python train.py --d_model=128 --activation="clamped_swiglu" --vocab_size=14346 --rope_fraction=1.0 --warmup_steps=200 --z_loss=0.0001
Below are experts of layer 14 (counted from 0) of a mixture-of-experts language model. Rows are named router (the router's row for the expert), gate (a neuron's input weights, with its number), up (a neuron's input weights, with its number), down (a neuron's output weights, with its number) and show model dimensions 0-127. Each number is 128 + 32 x the weight over its row's rms, rounded and kept within 0 to 255.
Before each expert's rows: "mostly gets" lists some tokens that are sent to it at least half of the time; "gets" lists some tokens that make up at least twice as much of what it gets as of all text. This comes from a sample of Wikipedia text that the model never trained on. Tokens count by the router's weight.

# expert 55
mostly gets: " genus", " Family", " gene", "=====", " royal", " Great"
gets: ":", "-", " of", " family", " Family", "="
router [128 175 173  64 124 141 121 106 136 172 149 127 180 127 128 118 114 106 167 103 182 150 133 196 129 181 142 151  98 120 109  85 154 102 113 100 136  30  98  88 100 112 114 133  97 119 163 136 179 159 132 145 131 134 147 138 133 104 162 135 156 129 128 102  96  50 120 111 160 104 153  96  99 192 102  79  86 159 178 144  87 192 137 152 167 114 132 101 186 147 113 121 130  86 112 120 119  61 136 155 112 148 198 115 104 150 121  40 112 151  58 151 111 101 139 133 142 117 130 122  76  98 119 147 132 136 163  94]
gate0 [128 157  65 137 104 131 134 145 116 165 179 176 137  89 172 156 175  98  61  91 173  67 118  85  98 143 120  97  99  82 118  78 131 141 120 102  93 173 118 117 132 105 119  98 110 103 155 137 172 115 122 120  82 139 141 199 118  80 164 164 175 138 170  86 116  90  90 132 180 145 167  98 153 143 165  90  68  83 133 144  93 108 118 153 134 135 148  99 129 106 102  91 131 151 173 138 131 109 196 113 123 142 123 108 150 141 145  97  80 154 122 163 124 128 105 129 111 198 119 192 160 146 195  70 163 177 107 129]
up0 [133 159  91  99 102 180 110 110 137 216 130 152 130 112  91  44 142 136 165 101 156 102 157  83 103 166 156 141  99 108 155 126 120 115 164 124 122  96  96 119 162 132  78  96  45 133 155 172  89  98 132 126 141 161 117 117  57 101 126 116 129 108 132  71 104 129 120 128 179 158 166 101  87 133  97 101 120 120 135 134 126 200 131 179 168 105 118  91 172 105 106 100 100 150 119 176  87 127 136 117  97 165 174 183 103 126 154 112 171 108 110 122  78  93 200 135  81 181 140 140 145 163 179 117 138 168 159 145]
down0 [171 141 157 106 168  79 120 148 101 138 102 171 164 175 147 133 143  89 116 128 150 187 175  69 182 152 166 132 134 145 108 154 151 130 160 119  95 122 157 115 101 144  76 158  88 136 123 171  75 128 102  49 132 111 127 120 161 104 128 135 104 131  87  78 147  99 112 177 189 111 118  67 160 113 128 118 135  48 222 151  60 156 169 140 112 101 130 167 106 129  75 101 124 119  82 142 131 113  94 134 130  70  80 103 143 110 139 132 152  80 132 145 154 117 163 168 165 138 104 113 143 141 200 133 143 104 118 107]

# expert 59
mostly gets: " tra", " wa", " le", " se", " sol", " e"
gets: "a", "e", "b", " b", " e", "ra"
router [179  78 167 100  88 141 148  86 147 164 120 126 123  86  88  66 123 134 134  82 147 163  99 138 116 143 120 141 108 152 101  91 121 103 108 115 133  84 112 120 158 102  60 150 107 112 100  64 145 120  94 136  83 163 145 130 144 117 184 145 166 161 109 138  96 121 103 124 166 135 171  96 119 156  86  61 159  98 142  78  88 119 167 234 201 110 132 113 152 151 140 123 131 159 156 189 146  88 125 127 111 165 133 116 148 155 184 121 120 170 136 131 123  91 123 153  97  90 186 135 133 106  83 188 120 172 185 117]
gate0 [157 131 123 179 113 122 150  88 164 142 148 105 118 108 118 118 171  91 148 123 158 109  97 143 161  98 134  98 154 195 117 101 145 201 131 166  60 115 138  98 100 140 152 136  71 118 117  62 161 120 178 114 111 112 103 158 131  96 120 123 192 124 149 176  85 128 139  95 100 109 162  95 133 109  80  90 151 197  90 158  95 174 124 147  78  96 180  99 135 135 136  67 142 213 166  94 179 110 155 110 138 112 116 123 115 104 110 127 155 134 155 208 115 129  95 139 119 149  70 132 155 129 165 146  71 152  74 136]
up0 [129 131 160 171  95 144 148 112 110 164 119 152  89 120 105 135 189 101 111 153 171 144 111 162 134 129 125 150 138  91 127 156 109 174  66 129  72 154 148 147  78 118 106 125  96 151  84  53 157 232 127 115 117 126 147 113 140 151 165 121 144 169 147 117  61 126 151  89 110 121 186 120 123  92 117 141 125 206 124 137  82 129 114 196 150 133 120 139 148 132 112  34 103 123 190  86 154  73 156 125 124 127 128 112  92 101 134 134 138 169 127 170 123  97 102 178 124  85  75 133 172 109 130 137  75 100 101 177]
down0 [119 173 119 179 158 118 110 126 107 127 150 147 178 144 110 100  83 114 160 130 135 116 123  96  86  83 117  92 114 139 105  94 136 117 131 122  64 145 118 203 156  69 177 118 175 145 188 100 149 150 134 129 155  88  84 130  97 147  83 173  86 139 137 142 184 122 173 145 191 119 133 120 140  87 160 108 166 112 143 105 109  47 119 169 130 121 118 132 140  94 114 113 181 174 170 172 139 143 159 138 152 145 129  70  64 102 102 230 121 143 112 156 117 102 131  66 111 120 102 104  59 159 156 129 126 134 101 106]

# expert 20
mostly gets: " or", " and", " but", " nor", " while", " especially"
gets: " and", " or", " but", ",", " than", " then"
router [147 141 168  92  89 175 139 130 133 132 120 141 137  86 103 124 166  72 168 112 134 176 154 154 123 191 151 141  89 155  73 121 136 101 128  61 127 101 137 113 149 138 129 161 139 105 130 105 113 146 111 139  96 152  94 206 169  86 156 199 195 196  68 116  96 113 152  88 134 131 153 111 106 156 145 113 136 129 127 134 157 139 169 203 159 109 113  86 160 188 132 116 111 109 120 164 130  65 123 138  92 172 198 112  77  97 153 125 117 141 109 138  77  89 181 129  71  96 149  87  94  92 124 151 141 108 115  98]
gate0 [122  79 124 114 129 106 135 167  78 128 100 134 136  88 169 110 136 141 150 121 122 128 148 117 146 103 136 145 201 139  88 102 146 150  87 100  78  89  81 173 102 152 129 170 112 192 134  96  77 135 136 103 147 116  96 119 141 127  93 133  75  98 175 170 131 120 179 116  76 166 172 151 176 117 116 117 187 152 150 120 157 125 149 117 116 102 147  95 116  92 150 208 155 117  87 205 151 121 178  65  95 200 148 135  81  91 134 142 127 145 175 124 128 143  17 138 108 112 107 146 115 118  97 154 118 111 154 153]
up0 [102 194 173 129  96  89 143 158 108 179 110 118 115  94 117 121  98 118 183 114 133  82 114 105 126  91  83 149 207 153  86 119 109  76 107  92 105  69 145 117 113 152 158 124 133 128 128 148 114 165  92  89 181 138 105 151 147 102  94 127 154 128 113 103 128 104 184  83 109 193 172 124 196 125 135 118 126 144 159 142 179 176  78 158  91 151 140 131 143 149 133 179 154 145 131 107 179 181 126 122  80 161 158 129  94 138  85 158 116 109 109 121 122 186  92 136  97 104 107 116  86  91  64 132 181 172 148  59]
down0 [178 102 133 125 128 173 102  71 144 111 114 173 102 152 153  73 167 129 107 109 128 123 126 154 118 102 142 151  83  85 158 143  47 100 157 110 157 117 150  98 175 102 133  95  99 112 124 163 165 148 122 171 152 131 146  75 102 131 114 116 177 172 133  99 174 163  50 102 162 131  98 124 120 106 149 109  93 156 121 134  75 140  93 138 166 195 121  78 160 105 114  40 184 165 195  77 111 161 169 120 155 113 135 145 113 159 182 148 131 107  87 135 144 100 170 120 139 139 112 113 160 130 132  38 116 125 113 148]

# expert 49
mostly gets: " political", " Catholic", "ological", " presidential", " Jewish", " medical"
gets: "ist", " political", "ical", "ic", "ian", " Catholic"
router [141 102 173  97 100 162 133 103 133 195 178 118 138 122 111 126 154 126 133 129 191 163 176 176 108 152 175 111 133 126  93  74 187 119 134  52 143  78 106 122 156 168  75 148 113 116  88 113 145 148 118 196 110 108 160 119 173  51 140 142 184 141  95  86  64 111 135 137 111 101 181 121  99 148 114 111 112 163 113 108 125 162 142 143 184 114  82  91 180 166 139 169 159  90  96 109 103 159 113 118 109 137 174  89  79 120 161  89  88 176 124 147 156  85 139 145 136  80  97 119  91  95 110 129 109 133 166 132]
gate0 [141 111  38  95 125 132 109 173 203 116 154  98 159 135 143 126 182 141 169  94 198 139 161 115 168 153 146  92  76 108 106 149 106 154  99  74 143 144 126 109 145 144 181 128 123  97 118  72 134 145 161 121  79 123 168 144  87 124 154 116 132  97 126 155 138 191 120 133 113 109 163 153 170 140 100 149 145 199 136 115 146 173 140 127 143 123  75  43 148 140  51  75 138 182 150 150  94 167 123 118 116 125 131 133 131 152 108  96 107 187 111 110 155 122 130  98  97 108 117  98 103 164 175  94  84 100 138  64]
up0 [155 129  65 105 141 144 112 183 178  89 170 127 163 132 134 159 185 126 175 110 173 110 137 151 143 135 137 114  92 123  99 154  90 133 115  95 146 126 152  96 128 146 165 121  79  97 126  98 138 158 139 131 115 123 173 152 106 124 126 107 132 110 118 156 153 150  85 120  92 115 170 159 154 115  99 149 170 203 121 123 128 155 138 149 140 104  56  69 143 160  80  77 177 181 181 123 104 189  96  90  92 107 157 148 113 142  79 101  88 191 112 111 146  84 139 111  91  90 142  97 124 168 205 100  91 123 106  40]
down0 [ 89 154  58 129 143 144 105 155 132  54 198 131 151 163 146 120 163 143 108 116 109 115  89 144 148 114 143 139 220 167 131 109 114 185 124 107 119 130 137 145 157 144 118 153 156 164 193  78  88 104  92 113 196 127 153 135 134 136 149 109 166 103  76 133 130 130 130  93 117 172 129 144 192 119 107 114 191 149  47  91 162 142  72  95 128 125 119 170  81 171 139 125 157  96  64 111 126 126 116  95 169  91 138 169  94 144  85 133 158 172 106 119 151  76  60 117  96 118 169 126 123 127 146  97 122 101 115 125]

# expert 52
mostly gets: " sur", " tra", " wa", " san", " sol", " che"
gets: "e", "ar", "re", "ra", "o", "a"
router [148 106 142  90  54 110 158  61 160 168  91  89 126  66 117 113 145 128 135 130 144 165 114 176  74 151 122 145  55 141 118 105 126 123  74 136 143  57 108 108 143 144  93 162 111 114 116  83 115 140 112 167  66 147  96 144 156 105 180 134 193 169 110 122 109 125 150 132 160  93 159  82 119 171  88  87 150 102 131  78 112 139 108 208 209  97 114 120 137 138  92 141 120 143 128 169 130 109 119 121 147 166 161 112 169 184 162 131 118 155  92 127 140 115 164 151 118  84 208 141 141  94 101 158 134 157 155 122]
gate0 [105 162 111  76 160 140 149 140 105 153 133  82  77 156 137  90  86 100 161 103 132  78 171 153  88 183 144 139 104  95 184 148 119  88 131 121  93  95  96 161 160 195  86 158  78 122 127  88  91  86 145 163 171 142 158 119 112 153 193  67 158 172 184  89 113 123 127 141 106  96 110 143 118 158 128 135 127 138 130 109 118 156 117 214 168 117 132 134  99 208 107 148 131 139 134 125 139 122  82 121 148 135  94 109  90 125  91 203 139 113  75 109 107  84 167 141 119  78 213 144 132 119 137 148 141 136 106 109]
up0 [115 166  97  81 129 185 156 126  62 156 111 105  89 139 159  94 110 120 149 115 148  95 135 136  79 163 163 139  94 119 174 141 126  88 100 140 124  96  92 183 141 187 107 143  96 133 140  71 101 112 178 189 132 184 129 107 116 166 159 149 138 116 113 135 107 111 166 131  88 131  76 152 110 184 117 102 110 148 121 130 125 136 125 249 159  75 138 151  90 171  80 166  95 132 133 111 143  91 121 100 156  80 134 126 153 165 119 179 138  93 119 105 115 136 154 170 113  72 206 113 140 132 107 128 133 126 107  55]
down0 [ 64 123 112  98 120 122 120 142 155 160 149  90 113  99  77 137 119 144  70 110 119  89 132 111 118 174  97 112 140  90 169 138 152 169 122 128  74 126 110 161 142  99 184 109 115  84  96 180 126 104 196 156 159 118  79 129 148 128 177 110 123 132 203 163 182  73 135 120 149  85 118 151 106 104  75 167 190 119 169 130 172 104 140 131  73 116 129 169  96  82 148 111 177 160 127 127 160 168 124 178 103 142 159 148  95 110  77 160 115 112 141 127 137 114  73 128 181  67 119 125 183 174  77 129  87 120 159 153]

# expert 27
mostly gets: " including", " include", " includes", "including", " contains", " operates"
gets: ",", " with", " including", " to", " as", " of"
router [166  99 164  54  72 149 137  77 117 141 185 124 145  86 133 115 168 165 169 142 147 199 138 143 101 146 180 151  77 143 110  76 198  83 112  74 160 117 137  90 136 148 122 128 142 105 110 148 138 181  83 130 128 122 119 155 129 133 152 159 160 128  86 140 108 102 186  78 172 113 155 124  58 123 150 112 137 126 148 113 109 135 100 179 146  93  69  72 122 176 108 167 135  83 149 139 126 124  97 108 120 188 166 114  99 140 159 102  88 148 138 188 115 122 155 180  88  98 160  99  97  83 113 135  83 155 148 118]
gate0 [143 117 163  79 135 143 107  63  61 144 109 133 155 184 185 171 107 102  97 127 114 107  88 150 148 164 129 114 115  88 109 172   0 135  91 124 101 115 134  97 213 140  99 118 143  98 152 145 109 127 119 117 102 131 154 153 130 151 111 107  75 154 119 111 203 122 109 146 155 168 112 135 125 127 181 139 166 157 133  99 169 109 124 127 153 147 158 106 148 134 142 196 124 175 107 137 171  98  88 147  83 141 123 117  73  99 147 113 154 134 104 198 104 103 130 169 126 138 116  70 136 167 104  90  87 159 131 137]
up0 [134 127 168  48 141 102 106 115  64  96 134 188 145 146 199 143 123  89 150 123 128 134 122 163 152 151 150 113 101  99  93 166  19 134  88 116 126 125  84 109 203 131  90 138 122 129 106 142 126 132  85 127 138 159 153 131 150 186 131 118 104 185  90 101 189 111 132 103 157 134 144 141 129  90 161 144 162 174 139  94 139 138 107  93 101 131 129  85 149 104 131 219 127 197  98 129 160 124 109 115  59 172 144 123  83 111 172 122 169 140 121 186 114 110 130 152 135 107 115  71 130 118 118  69 125 158 138 124]
down0 [ 81 115 149 102  89 137 156 155 146 121  96 193 122  50 123 108  90 145  91 136 158 118 167 124 111 110  59 148 129 179  79  98 190 188  84 152 121 139 129 115 117 176 158 161 104 115 140 127 186  97 159 122 107 157 153 104 144 117   8 112 169 122 157  97 117 117 110 100  89 131 137 113 113 135 157 140  56  78  51 168 102 105  93 166 137 163 127 166 108 147 164 109 124  70 138 127 150 124 145  97 187 105 132 151 136 127 142 130 151 123 119 129 132 154 144 100 199 170 171 142 145 121 149 122 131  99 117 165]